config.toml
moe_layers = [1, 2, 3, 4, 5, 6, 7, 8, 9]
balance_loss = 0.0106
lr_head = 0.00873
batch_tokens = 65536
Below are experts of layer 3 (counted from 0) of a mixture-of-experts language model. Rows are named router (the router's row for the expert), down (a neuron's output weights, with its number) and show model dimensions 0-111. Each number is 128 + 32 x the weight over its row's rms, rounded and kept within 0 to 255.
After each expert's rows: a language model's description of what the expert responds to. This comes from a sample of Wikipedia text that the model never trained on.

# expert 12
router [231 137 173 123 129 125  96  64 165 177 151 119 149 118 125 123 168 115 151 100 170 126 137 166  76 128 151 126 122 197 119 127 118  92 136 105 105  89 208 149 129 122 161 124 115  82 139  93 185 122 171 176 100 165  77  99 161  70 159 192 190 143 114 116 136 156 163 123  65 163 113  88  94 140 131 136 158 158 144  73 142 157  70 107 127 120 126 109 155 156 175  69 126 115 119 113 151 130 147 146 148 146 130 140 122 101 164 113 110 107 129 172]
down0 [115 142 127 126 149 123 205 136 150  82 114  97 107 144 142  72 121 168 141  67  89 139 168 163 122 114 137 162 120 101 101 139 205 121  66 155 121 141 143  65 168 103 133 158 102 117 160 148 125 138 127 128 108 133 188 130 110 134  63 142  98 127  90 112 115 168 140 111 126 155 124  87 139  82  91 157 140 179 155 140 123 117 108 209 106 137 110 153 159 109 129 179 111 129 160 184 112 117 159 179  99 109 148 124 139  87 118  96 125 222 154 139]
down1 [129 161 141 120 185 159 159 131 201 166 137 133  86 121 154 170 139 149  57  65 157 104  80 122 125 164 142  48 162 131 148 168 124 120 141 112 102 119 172  94 123  88 132 169 157 171 171 121  42 123 111 100 126 119 154 166 121 142 153 156 126  96 122 128 188 136 165 141 176  83 145 135 132  72 141 113 118 112 147 120 125 146 114 109 167 149 163 147 185 142 147 183 175  98 130  99 146 169 106 106 179 151  87 129 179  91 153 126  97 121 100 113]
down2 [126 100 139 167  83  57 187 102 119 160 113  85 169 139 170 160  97 144 147  95 172 126 157 128 205 109 106  76 169 134 145  81 107 183 112  92 142 125 110 105 121 113 110 143 182 152 121 122 139 137 117 118 114 119  76 130 210 143 142 125 168 130 100 181 128 146 103  94 149 113 141 123 104 148 115 204 147  79  71 144  65 109 151 142 140 134 158 190  47 154 104 102  87 135 131 119 131 113 136  95  81 111 118 141 116 141 137 147 184 153 110 167]
down3 [199 145 110 131 130 173 149 167 140 151 103  90 128 134 142 164 137 143 144 101 111 109 179 169 107 172 104 165 134 141 128 123  95 139 173 155 105  89 126 162 162 100 132 110 144  80 134 171 112 191 124 109 161  83 193 131 142 103 178 156  42  69 110  88 122 167 185 145 172 161  79 161 149 169  72 115 114 174 114 139  79 104 115 129 111 113 134 108 106 103 135 108 146 109 137 153 111 100  93 148 133 125 148 122 109 122 115 135 118 127 103 105]
What it handles: Derivational suffixes

# expert 5
router [169 124  83  84 124 173  50 151 177 157 122 149 155  93 108 137 138 136 122 131 122  56 120 146 107 158 121 164 196 125 172 119  83  84  42  91 166  86 137 139  65  94 109 108  97 170 128  74 114 117 202 116 139  47 135 217 129 101 160 144 179 133  78 129 171 133 157 177  90 112  92 150 115 145 122 107 114 145 146 128 152 164 157 112 130 109 160 188 106 114 107 115 131 118 138 117 126 141 145 154  75 122  97 117 134 106 130 100 166 121 145 168]
down0 [ 75 115 114 143 102 109 190 137 134  73 126 169 141  83 122 168  99 155 151 130  60 125 171 116 190 107 119  77 102 151  96 140 139 103  90 183 139 117  79 105 162 115 137  99 117 125 118 146 172 124 130 169 139 149 109 101 113  82 157 104 132 155 131 181 118  73  96  57 124 131 122  91  61 117 127 155 138 148 104  72  80 156 145 163 197 143  81 125  90 164 137 200 172 173 133 115  69 180  89 155 121 156 117 124 109 159 139 143 147 102 132 165]
down1 [ 93 108 115 116 197 129 131 124 173 171 176 136 157 119 177 124 138 111 152 122 147  52 113 110 199 164 161 122 102  74 122 116 119 148  95  94 139 124 112  99 137 117 124 130 101  70 102 126 110 124 120 162 194 168 149 224 101 114  94 125 133 101 107  96 135 113 117  81 118 122  99  98 159 119 111 127 151 108 172 111 153 133  75 142 150 110 200 109 130 127 141 183 110 106 122 122 111 105 118 143 150 157  90 113 144 134 156 129 135 120 110 147]
down2 [111 207 121 130 149 146 142 103 158  96 106 109 131 152 117 120 113 132  72 135 145 222 171 108  75 130 110 163  90 123 127 145 178 103 167 100  64 170 127 118 163 122 117 127 192  90 119 170 144 160 147 110 159 111  99 148 112 118  23 149  93  68 145 171 177 122 136 106 132 179 170 139  92 143 124 120 131  84 198 114  90 159 174 148 110 118  97 158 200 143 155 125  90  91 147 112  85 148 179 115 163  82 137 161 166  96 121 119  96 152 163 211]
down3 [ 88 148  65 158 179 108 116 153  80 172 126 152  80 158 121 192 106 142  76 156 113 154 139 132  77 108  83 103 169  88 105 110 100 122 122 118 151 167 103  52 133 106 173 168 137 114 124 173 102 125 134 133 167 110  86 147 108 113 101  77  92  82  71 192  88  77 135  68 141 134 118 111 126 125 117 120  81 120 151  91 166 121 177 151 155  93 101 107 103 152 141 111 140 146 131  82 156 137 138  97  80 102  69  77 127 134 154 154 140 125 111 136]
What it handles: Sports match vocabulary

# expert 4
router [142 109 147  70 128  70  68 101 135 156 124 120 109  93 171 114  79 111 158  83 163 150 200 146  98 158 123 110 162 164 146 132  94 140  86 129 154 112 152 109 126 129 166  96  95 181 153 111  85 127 143 195  77 154  90 140 153  82 176 126 157  69 130 120 162 149 137 143 111 154 133  96 147 117 145 155  85 157 117  80 148  98 139 109 175 126 115 187 149 126 157 102 112 125 157 108 133 126 124 101  52 160 177 106 132 130 117 113 164  97 121 169]
down0 [ 61  68  78 110 127  92 146  93 102 121 138 136 124 207 148 109 194 121 155 168 132 132 162 168 128 118 142 167 136 113 154  96 156 131 135 112 128 152 136 111 138  72 132 112 136  84 133  99 141 138 114 164 108 203 137 171 148  85 137 147 115 154 142 120 178 130  98 158 113  75 119 122 163 111 105 121 124  71  91 173 100 178 118 162 135 193 190 118 142 106  73 154 105 148 109 106 138  65 135 147 133 145 143  84 148  94 152 152 155  93  94 156]
down1 [135 187 172 182  75 146 112  99 178 112 132 105 126 156  99 156 123 165 136 115 104  75 146 109 195 118 143 134 149  89 128  48 158 106 122 172 170  96 146 105 104 106 167  99 159 101 118 155 137 120 157 155 117 116 125 142 148  90 136 146 127 137 139 147 124 169  72 135 116  97 136 147 111 118 155 115 108 177  90 158 178 145 131  86 172 126 185 136 138 111 132 141 161 110 126 207 117 123  77 138 131 128 143 177 111 150 169 132 167 152 110  81]
down2 [117 187  99 207 145 152 120 175  19 142 119 123 207 139  92  97 143  67 152 160 104 118 108  83 125 173 113 125  87  95 131 114 102 135 105 179 149 106 134 112 154 107 141  72 182 107 125 123  99 174 122  94 105  57 109  94 175  87  77 123 126 159 128 102  90 101 105 118 147 101 127 143 163  84  99  96 138 220 142 155 125 139 134 184 143 133 126 139 141  92  74  66 110 162 119 130 110 134 126 121 117  65  97 178  99 135 106 148 136 132 119  74]
down3 [148 104 156 169 133 158 115 117  92 114 134 120 181 130 101  96 113 137  93 103 128  95 108 125 146 120 148 161 118 110 142 101  62 107 135  76  64 161 118 127 102 120 125 129 173  77 120  74 107 109 194 106  79 133 136 132 139 141 129 123 122  63 111 152 133 143 174 137 145 104 171 141 109  88  99 177 129 169 133 204 158  97 149 142 187 139  95  88 151 126  80 159 193 139 108 124 163 159 103 139 101 162  57 118 120 201  91 108 133  67 117 140]
What it handles: Determiners and quantifiers

# expert 8
router [149  95 178 133  85  69 157 117 102 151 123 131 101  81 149  94 114 126 162 118 189 123 191 132 106 117 132  88 190 136 141  88 103 170 117  99 149 128 161 132 138  59 157 106 128 163 133 130 116 138 142 140 108 163  47 149 195 123 187 108 158  83  86 145 144 146 126 142 119 114 143 122 155 104 111 157 142 158 138  31 118 133 134 106 203 155 132 156 116 118 171 158 118 129 120 113 136 110  74 172 103 175 147 115 120 112 117 123 168  95  96 139]
down0 [107 118  78 117 135  80 156 175 121  86 150 164  77 113 114 102 129  13 148 243 131 153 169 132 130 136 166 144 134 144  62 165 152 127 139 155 119 167  49  78 142  99 131 132 132 161 134  98 104 189 161 113  95 144 115 173 136 113 180 130 118  95 112 129 159  59 123 120 110  93 181 120 136 121 114 105 106 161  97  90 109 101 156  78 115 136 165 158 133 138 137 116 121 145 185 131 116 136 121 142 125 128 111 122 131 131 162 160  65 163 181 125]
down1 [115 127 176 162 140 158 164 142 150 133 127 124  88  92 125 140 120 113 147 104 112  51 138 145 111 124 142  68  60 128 108  39  91 153  97 143 144 205 144 118 213 100 156  59 100 161  70  66 141 137 150 157 142 149 145 126  85  95 130 112 128 134 140  68 156  79 121  92 102 100  80 149  95 155 103 113 136 110 166 110 138 127 142 161  38 174 103  75 143 126 111 115 116 131 104 164 111 134 104 108 107 164  95 122 128 136  98 143 113  89 191 148]
down2 [100  82  89  76 141 126 143 105  95 135  96 114 211 146 105 143 130 159 174 172 105 133 110  72 132  60 165 192 122 122  70 152 132 138 140 153 127 117 144 136 123 111 141  54 122 171 171 133 141 166  77 109  76 106 127 129 132 142 118  85 126 116 139 166 147 152 181 173  80 196 154 128  81 131  86 150  68 165 114  94 139 146 161 130  66 146 130 164 142  74  85  88  91  88  70 115 156 154  68 174  79 126 105 125 132  90 113 154 102 184 101 124]
down3 [110 132 186  85 139 132  36 119  88 166 114 112  56 154 144 122 144 119 119  90 199  93  93 176 116 134 156 179 148 130 158  88 168 112 127 142 155 150 192 147 191 159  99 143 127  89 144 155 177 164 136 159 133 157  87 101 111 183 107  98 138 122  98 122 150 144  92 162 115 159 100 184 144  68  88  82 108 126  92  81 136 161 120 143 120  98 150 191 190 114 135 107 160 143 137 167 108 140 117  67 160 122 133 140 153 179 132 125 132 135 124 129]
What it handles: Sentence and cell ends

# expert 6
router [144 106 150  69 117  69  86 100 137 152 117 114 107  91 172  97  76 100 153  72 160 139 199 150 102 153 141 116 156 164 148 141  83 131  93 120 141 111 144 129 124 123 172  94  90 186 144 119  98 147 143 180  87 150  84 133 165  88 169 131 158  85 128 122 170 145 133 159 105 159 148 105 140 125 145 155  83 159 112  87 146  89 143  99 182 122 122 177 140 137 167 111 114 134 158 110 138 122 119  97  43 154 169 108 128 135 116  99 169  98 115 171]
down0 [ 97 123 103 138 108  57 123 160 113 134  95  95 127 159 149 139 155 122  92 134 122  78 113  98  71 130 125 104 153 111  92  82 100 113 160 112 140 109 168 103 124 128 115 111  84 137 127 112 125  96  74 163 172 113 115 105 151 110 127 153  92 189 113 136 130 124 167 193 157 132 140  89 162 162 106 147  87 154 169 204 132 154 156 147 133 119 135 160 118 157 160 138 170 124 113 144 137  58 107 119 171  88 109 106 148 188 117 134 175 110  90 206]
down1 [ 82 141 165 122 115 125  73 168  58  94 182  99  87 108  99 193 134 137 173 154 132 197 119 176 130  61 191 115 153 174 124 120 169  74 186 159 100 109 146 140 137 154 100 115 154 102 141 106  56  97 150 125 115 113  97 153 142 158 117 138 142  76 172  68 136 160 115 104 100  89  61 163 168 179  83 115 130  65  94 105 170 154 105  75  82 148 108 166 144 111 169 156 154  98 132  84 159 118 113 172 139 107 149  89 155 118 117  98 147 118 156  96]
down2 [142 169 157 125 126 116 120 147 101  99 106 135 103 148 149  47 119 144  82  75 146 106 152 116  77  82  77 111 128 111 155 110 137  97 173 151 171 147 107  98  93 114 159 144 126 160 127 124 126 176  80 136  86 102 109  75 131  98 122 112  98 170  68 159 142 107 104 149 156 121 116 154 113 102  59  92 122 125 113 159 143 142 141 127 109 140 186  28 105  75 109  81 149 121 140 123 203 153 159  66 139  84 103 146 135 169  86 139 134 152 122 159]
down3 [112 143 139 152  98 130 175 112 161 109 157 142 153 184  78 201 150 151  71  99 137 113 143 115 122 133 137 106 109 182 144  88 129 140 137 177 143 132 152  97 137 131 172 115 126 167 118 130  93 183 140  68 156 130 161 164  95 155 165 101 128 160 133  95 126 163 186 166 102 175 162  84  90 150  89 138 141 145  65 108 114 128 164  68 150  92 160 128  83 116 174 125 100 124  87 208 127 128  73 182 109 153 169 146 144 141 137 133 154  62 114 161]
What it handles: Digits and byte fragments

# expert 9
router [139 111 148  69 121  71  77  99 146 155 115 119 114 103 169 101  80 100 157  81 156 139 202 142  91 148 139 110 164 156 156 129  93 137  85 123 153 115 154 133 128 123 173  94 100 184 153 124  93 142 143 185  79 159  88 137 166  83 180 126 157  73 130 113 160 136 128 152 100 157 144  94 144 123 150 144  86 161 107  90 135  88 138 114 180 125 116 185 136 131 167 106 118 129 151 106 138 129 116  99  48 159 170 107 136 136 120  97 170 104 101 168]
down0 [123  73 191 113 165 134  64  94 143  78 118 192 137 161 167 144 135 145 109 150 142 177 174 188 101  97  86 122 179 119 161 124 122 141 139 176 124 114 131 157  96 121 164  87 141 152  91 101 142 110 118 141 130 140 107 134  92 136 129  75  71  73 158 135 215 127 142 101 135 148  99  51  96  92  86 121 129 102 129 159 132  92 170 162 181  82 154 144 122 176 129 126 140 176 163 135  91  97 144 196 134 146 194  75 114  62 122 124 171  74 172 123]
down1 [154 127 128 139 216 121 181 157 124 116  55 156  92 150 138 107  91 190 113 129 154 190 185 176 165 101 177 126  69  71 144  99 161 108 114 104  97 134 135 123 137  69 103  80  74  91 110 133 108 140 141 166 114 128  78 115 100 128 114 117 127 170 108 139 133 133 113 116 153 165 132 168 151 101 145 125 132 136  86  75 133 182 122  88 105 134 155 119  99 135 126 161  61 153 155 138 116 124 114  70 164 166 159 164  87  69 148 196  80 118 105 143]
down2 [136 181 187 149 101 144  80 138 154 174 118  80 156 157  98 178 146 167 130 106 118  64  96 130 120 128  85 101 139  72 130 164  85 128  74  87 161  81 136 143  95 156 146 138 166 125 173 100  95 118  80 151 115  96 125 123 113 103 107 101 143  69  71 186 102 155 152  58 118 100 138 135 165 126 155 104  81 106 183 129 140  85 176 119 192 209 176 104 142  76  86 112 144 180 159 126 102  93 141  75  82 212 142 163 163 132  79 136 146 168 111  70]
down3 [144 133 136  77 112 162 203  93 110 106 161 162  98 114  83 141  91 129 159 115 122  94  90 110  77 144 168 112 159 166 115 120 184 129 127 124 152 159 108 166 152 207 120 121 153 134 136 112  76  95  88  87  97 155 123 137 135 128 152 125 161 100 102  91 183 110  87 152  82 117  60  94  95  95 121 133  93  99 149 125 104 169 188 169  73 180  92 151 158 104 135 172 145 171 129 110 116 122 139 122 114 139 164 126 150  90 153 199  97 112 134 123]
What it handles: Year digits, function verbs

# expert 13
router [138 149  89  41 129 157  94  94 188 121  85 108 102  85 144 133 154 148 134  77 132 109 141 157 135 134 147 160 156 156 151 161 116 143  99 113 165 127 114 148  76 132 177 101  77 196 126 129 147 122 115 160  77 140 135 132 106 121 168  88 181 139 135 143 134 138 140 144 117 185  93 102 112 142 119 141 102 158 103 157 154  85 112 107 151 157  61 150 159 141 138 111 119 145 171 127 104 127 111  92 152 161 166 161 116 176 122 111 183 130 107 183]
down0 [193 108 107  38 159  88 133 148 118 130  28 138 127 182 103 128 111 103 131 166 109 115 103 165 160  69 111 103 135 106 150 106 119 110 143 144  96 158 158 137 133 131 150  98 155 118  59 108  80 139 122 122  57 148 121 104 110  87 121 147 133 141 141 150 158 138 121 139 114 200 178 142 155  95  87  81 164 116 121 116 109 178 135  86 115 159  72  91 135 142 118 156 134  88 131 116 137 123 158 141 100 149  95 120 129 128  92 128 147 109 143 113]
down1 [153 140  98 104 204 124 156 139 153 145 100 129 168 120  94 170 118 119 128 121  83 147  78  91  90 120 167 152 113  52 166 145 119 111 129 154 120 131 142  94 148  81 184 101 133  93 156  88 124  51 188 126 154 128 140  71 167 135 141 170 152 157  95 112 113 212 156  97 135 156 130 141 166 184 104 152  72 187  81 125 121 105  86 163 123 104 145 138  98 134 122 122 145 157  99 140 130  86 115 155 116 132 131 115  95 148 136 102 200 131 151 151]
down2 [ 98 170 128 165 155  93 122  88 155 116 113 149 195  63 156  93 150 120  91  85 120 117 132  86 186 132 189 127  77 108  55  44 119 100 126 148  97 127 106 117 151 150  84 130 160 130 159 170 111 155 209 117 129 143 161 149 134 118 133 161 140 112 121 164 149  97 165 135 120 103  84  41  85 134 141 162 143 171 169 103 161 154 132 120 186  96 165 139 128 113  79 172 118 103 116 144 168 159 142 155 136 126 170 150 130 106  95 211 125 137 113 153]
down3 [105 134 139  88 150 111 134  63 148 139  61 160 148 105 139 137 144 113  97 144 115 181  65 134  95 126 139 116 145 164 111  82 108  91 148 173 186 113 131  82 116 127 177  71 134 148 154 137 159 133 159 143 109 143 170  83 145 128 156 113 115 140  78 138 163 184 177 175 130 161 105 119 123  63  95 137 129 172 144  95 126 101 141 152  76 143  81  94 154 156 133 172  79  83 146 123 133 146  88 103  81 175 123 102 150 138 183 136 108 196  94 171]
What it handles: Infobox field labels

# expert 3
router [140 125 149  86 138  92  67  85  94 137 136 103 128 100 146 117 105  74 191 113 132  70 195 119 103 153 121 119 143 129 126 152 106 128 105 129 158  97 169 164  94 115 136 108  88 156 156 127 103 142 143 196  93 119  36  97 182 100 145  70 139  74 123 107 135 127 122 171 122 131 136 106 125 133 154 167 108 135 122 127 134 116 172  98 169 120 103 202 129 114 122 111 140 117 126 104 117 125 118 118  67 165 165 134 128 121 109 145 132  87 110 128]
down0 [128 173 154 121 193 141 155 139 108  56 103 167 114 130 131 115 136 152 124 118 125  50 130 121 146 164 117 133 165 156 203 161 118  83  76 170 157  40 191 131 158  82  46 114 132 104 119 162  75 137 118 142 159 136 149  97 133 167  97 168 133 141 101 158 180 125 157 165  90  94 157 127 145 181 127 116 150 107 144 144 129 122 129 123  97  78 166 149  89 142 127 131 150 115 160 136 107  89 128 125 108 164 151 173 160 101 157 152 109 133 154  94]
down1 [153 152 137 167  72 174 145 137 163 135  93  97 134 159 126 120 152 163 103 145 213 150 176 137 109 118 119 141 164 168  84 140  92 159 110 106 114 176 148 110 107  78 134 104 148  90  99  71 118  97 123 112  97 116 167 140 125 137 132 119 155 167 175  73 121  76 134 141 119 111 159 137 158  71  99 100 177  53  94 121 129  65 119 119  70 125 144 102 152 160 121 151 117 138 147 116 107  84 116 182 127 123 124 154 148 122 115 125 117 155 144 133]
down2 [166 126 178 111  79 140 126 172 126  84  97 122 138 126 176 184  91 138 162 126  68  74 125 134 151 157 114 145  92  91 145 149 116 128  74 111 119 178 193 120 159 123 121 114 153 152  67 127 114 137  54 143 172 131  85 135  55 127  87 191 156 142  54 122 112 166  78 124 172 105  63 115 154  66 137 150 166 103 153 104  83 124 166  91 102 102 148 145 110 151 104 102 111 146 113 154 106  98  70 185 115 130 164 122  87 113 114  77 175  92 138 118]
down3 [112 109  69  90 117 113 140 127 120 157 124  85 158 127 115  94 117 113 156 124  68 115 110 115 147 127 101 141 115 100 140 102 148 149 110 182  94 152 106  80 155  86 122 104 151 136  82 147 183  88 163 121  76 155 138 107 184 108 159 120 133 138 110 188 156 113  84  99 162  85 146  82 137 119  96 133  97 133 102 108 158 141  86 128 180  98 172 178 123 140 176 107 157 132 233 112 137 172 130  95 125  68 119 154 183 117 119 120 159 100 150 131]
What it handles: Table and number separators

# expert 15
router [146 114 145  67 125  76  76 103 135 153 115 111 114  90 175  94  73 105 156  85 158 135 203 148  98 145 138 120 161 155 141 139  94 138  85 117 157 116 149 133 129 129 166  91  94 182 148 118  95 130 144 180  79 150  92 134 160  85 177 137 153  81 131 125 170 142 145 152 111 156 134 101 149 121 146 160  86 160 119  87 141  87 144 106 179 124 116 180 137 133 167 108 129 133 153 100 142 131 117  92  49 160 167 102 122 134 114 100 171 102 104 175]
down0 [101 150 145 104 111  89 156 154 146 131 133 181 135 148 150 143  74 167 155 123 121  77 135 132 156  59 106 113 131  97  96  95 121 164 107 131  91 114 166 143 109  87 156  81 130 154  71 147  86  87 136 105 127 110  94 142 147 147 131 146  86 170 115 156 124 132 134 176 132 166 152  89  91 131 145 111 172 127 110 146 101 129 141 126 113 115 150  68 151 106 163 166 113 157 122 124 162  62 172  86 117 131 130 105 119 139 128 128 126  65 144 100]
down1 [106 136  65 136  86 165  56  99 127 154 153 139 106 120 133 115 120  98 105 118 151 108 212 118  87  98 152 111 121 189 107 102 142 157 149 146 153 134 100 168 105 170 145  88 127  75 153 147 199 151 102 130 102 138 115  87 161 143  87 113 117 117  89 123 166 123 149 129  86 138 127 116 208 128  96 137 152 115  66  73 164 128 182 115 147 135  97 147  76 119 111 181 119 129  92 141 144 114 174 137 189 129 121 127  80 179 118 105  97 132 111 195]
down2 [111 105 136 123  95 128 113 152 123 182 126 110  54  90 126 102 166 141 140  63 115 120 115 107 144 150 115 142 156 126 186 125  93 108 111  47 144 118 153 128 142 130 134 159  93  90 123 136  81 112  71 116 155 115 145 100 134 153  95 144 182 110 191  83 146 101  88 109 181 162 140  77 129 147 141 201 211 129 102 130 183  94 131  98  98 157 131 121 105  95 100 130  87 116 153 116  85 130 138  88  93 183 160 152 137  83 122 126 136  87 130 177]
down3 [108  65  86  99 161 105 141 114 131 160 137 173  94 132 138 119 125  85 156 138 181 106  32 100 182 140 138 105 165 142  93 129 156 135 171 107 162 142  78 112 146 124 126 154  44  66 163 104 110 134 100  74 141 103 179 124 151 107 140 100 134  74 118  96  58 166 205 167 129 127 208 194 125 112 121 167 142  80 211 158 171 139  92  91 148 116  71 105 169 125 185 149 139 125 116 124 148  63 163 137  90 126 127 163 109  98  85 103 143 144 186 117]
What it handles: Table cells and pronouns

# expert 7
router [143 106 182  73  87  72 107 100 176 120 107 123  76 104 141 128 100 138 158 100 144 117 198 114 109 132  89 105 158 178 135 141  93 152  98 147 113 120 142 110 126 142 187  99  44 155 142 141 130 149  98 140  63 155  98 184 152  89 196 151 150 124 136 163 200 125 114 129 140 175 148 134 119 118 139 151 107 159  94 121 129  67 127  89 174 160  75 159 167 134 179  85  97 179 160  91 139 146 100 118  79 181 182  75 138 175  77  77 137 125 112 155]
down0 [127 154 166 116  66 183 123 127 106  96 185  88  97 146  99 152 128 138 179  97 131  98 141 122  90  90 147 159  80  55  91 170 115  60 139 140  75 142 141  91 168 166 192  84 145 114 123 171 161 114  63 136 106 127 151 127 112 143  95  78 103 153 155 129 191 204 128 202  49 139 150 111  82 119 124 152 124 137 147 125 119 123 183 116 125 135 165 105 125 177 100 117 192  50  73 115 145  92 143 144 103 147  92 164 176 118  67 106  94 164 198 177]
down1 [107 136 155 123  70 126 194  84 104 109 127 144 140 154  56 200 115 148 139 175  94  96 115 122 117 107 187 117 131 144 169 130 116 116 104 110  98 140 125 121 118 159 145 126 138 123 168 122 110 112  90 182 122  96  61  54 138  61  90 123 134  99 116 141 199  94 138 156  88 184  86 141 103 106 127 132 122 201 112  94 124  96  91 148  80 132  90 210 118 104 117 186 134 109 102 176 143  93 117 132 140 141 145 121 169  92 151 122 187 192 169 140]
down2 [138 101 117  85 163 149 161  93  74 150 141 110 109 111 188 133 100 144  66 140  92 102 116 112 140 146 136  62 156  61  98 129 105 109 119  81 133 177 106  82 170 161 123 126 140 137 177  78 144 151 168 108  63 149 143 146 146 135 111 144  67 175 176 153 163 119 199 153 136 102 161  86 173  74 111  94 163 124 160 119  96  89 146 158 174 159 147 166 114 104 184 142  57 118 129  85 196 149  71  82 105 140  69 111 177 171 146 181  85 109  91 126]
down3 [148  87 114 130 154 125  71  31 131 137 114 104  73 161 168 120 119 136 187  93 143 165 135 185 147 163 161 164 139 124 137 162 179 137 117 112 130  78 128 183 187 156 191 112 195 116 146 114  83 138 114  75 112 141 159 156 137 162  91 183 100 144 131 107 108 156 118 140 139  95 135 218 109 170 146 131 139 131 110 136 113 105 159 122 123 169 145 118 110  91 123  83  83 124 153 102 141 146 208  58 145 166  90 145 106 130 135 177 119 131 129 184]
What it handles: Line breaks, paragraph starts

# expert 11
router [141 116 150  74 117  76  81 100 138 149 111 109 114 100 177  96  81 104 149  85 162 133 204 144  97 139 136 108 161 159 149 138  89 138  89 121 155 113 148 137 129 130 171  92 101 184 148 119 103 144 143 180  72 152  90 125 156  82 175 127 160  88 127 115 164 138 144 154 102 154 137  97 147 123 148 154  84 150 118  89 140  95 137 108 181 120 115 183 143 125 170 107 124 134 151 100 144 132 112  93  47 162 170 104 127 134 116  98 166  98 103 171]
down0 [156 183  83  90 157  78 125 114 183 126 161 113 171 191 119 157 162 121  40 104 137  86 170 203 145 137 101  79  93 156 120 101 151 139 124 152 144 111 104 131 131 157 101 142 148 125 144 143 137 117 128  95 148  97 152 139 102 119 124 165 146 138 111 140 122 102 155  65 172  95 138 144 111 101 147  95 151  92  96 164  95 171 171 110 133 106 127 140 195  99 204 147 126 202 163 188 181 136 146 130 104 184 135  95 197  97 136 128 107 102 176 124]
down1 [171 104  86 102 103 126 134 133 128 113 142 171 165  90 140 111  79  96 132  64 183  68 132 187 121  98  88 176 164 124 115 128 123 114 142  98 122 151 153 151  77  90 100 154  82 161 122 165 114 130  88  92 179  61 116 145 183 153 162 114  80 125 124 182 180 117 152 147 100 128 165 161 111 151 121 118 123 150  99 168 102 155 117 160  89 175 158 157 110 134 213 176  81 108 119 106 126 117 103 122 104 140  80 199 122 123 129 156 115 160 133 104]
down2 [115 109 103 151 101 132 120  82 139  97 113 109 136  83 177 131 135 107 108 158 128  84 174 161  79 102 156 133 134 118 100 146 151  96 184 119 104  46 117 114 125  90 135 100  90 138 134  80  97 117 108 115 111 106 166 143 168 161 126 147  95  83 176  92 117 165 142 171 105 132 110 145 150 100  92  80 148  94 141  94 112  51  70 125  91 133  59  81 158 134  82 111 136 103 120 109 131 167 136 195 128 104 101 156 154 127  53 134 183 114 184 168]
down3 [158 120 128 139 138 139 168 130 165  93 119 175 155  61 118  88 144  76 179 102 157 157 170 108  91 106 161 116 110 119 100 144  99  65  94 113 129 119 165 140 116 141 129 172 133 121 159 141 118 121 145  91  98 119  89 151  79  69 136 124 123  92 161  50 123 100  79 153 176 120 105 148 104 130 116 160 128  85 124 146 165 121 191 137 174 156 135 164  92 121  86 150 171 120 114 174 110  72 149 135 146 133 143 143 155 150 101  96 146 132 117 180]
What it handles: Copulas and number internals

# expert 0
router [138 111 162  56 136  88  85 111 160 160 101 104 136  96 158  84  92 110 150  80 168 132 195 156  99 159 131 119 162 151 156 104  95 151  74 135 156 117 139 122 128 154 171  98 101 169 166 112 108 125 141 159  73 175 110 135 163  83 174 150 171  99 113 113 156 153 133 153 108 160 129  84 149 120 154 159  97 158 114  90 142 107 146 126 183 127 130 185 139 129 157 131 121 123 151 106 136 132 133  87  56 157 160 110 113 123 145 104 183  89 119 184]
down0 [137 184 131 149 104 140 188 106 124  94  92 128 188 140 135  89 189 166 136  72 124 142  78 110 127 167  79 151 102  98 126 140  97  74 135  60 151 121  50  97 114 146 125  53 106 135 159  86 164 157 137 122 128 110 148 123 105 109 178 152  72  95 136  96 111 155 103 119 162 109 132 136 148 118  96 117  97 173 125 116 159  94 144 169 129 104  94 110 138 152 177 139 210 134  32 151 127 152 133 134  79 107  50 166 121 165  93 158 126 156  88 132]
down1 [156 120 201 129 177 179 119 126 108 134 190  79 138 170 149 117 107 124 132 110 150 101 100 133 156 143 153 106 129 159 175  91  79 124 172 159 152 133 102 112 152 138 151 168 139 197 150  78 134 123 132 114 118 144 135  93 114 165 163 105  64 129 149 148 180 103 159 197 125 153 125 114 116 135 120 140  94 104 164 128 165 146  69 149 129 107  76 170 179 126 143 145 101  52  93 163  83 144  99 166  91 174 132 174  57 132 100 142 100 106  84 143]
down2 [176 186 115 111 113  78 132 126  87 131 118 123 190 141  97 144 132  58 127 149 131 163 115 187 117 114 120 153  65 132 151 100 140 183 113 137 101 130 157  86  68  97 138 139 169 154 146 142 153 121 106 152  96 119 175 122 159  89 120 144 131 101 107 145 119 115 123 165 106 122 151 138 131 118  99  66 118 152 140  92 170 113 146 101 162  85  81 208 126 164 125 181 169 147 125 166 143 102 187 159 122 137 142 124 147 137 166 108  72 131 143  99]
down3 [ 93 122 116 110 126 122 110  82 117  92 173 149 161 101  59 177  79  91 110 118 166  89 125 140 165 148 108 156 136 136 146  95 177 148 219 133 112  87 150 174 151 106  92  98  79 161 161 122  89 125 154 164 158 156 173 128 131  94 110 169 189 149 148  88 131  90 133 171  83 162 140 159 122  92 168  90 154 122  62 140 155  95 146 113 135 138 129 121 131 118 145 177 173 119 176  88 173 106  91 109 157  91  98  88 181 145 102 141 111 166 121 184]
What it handles: Name and word endings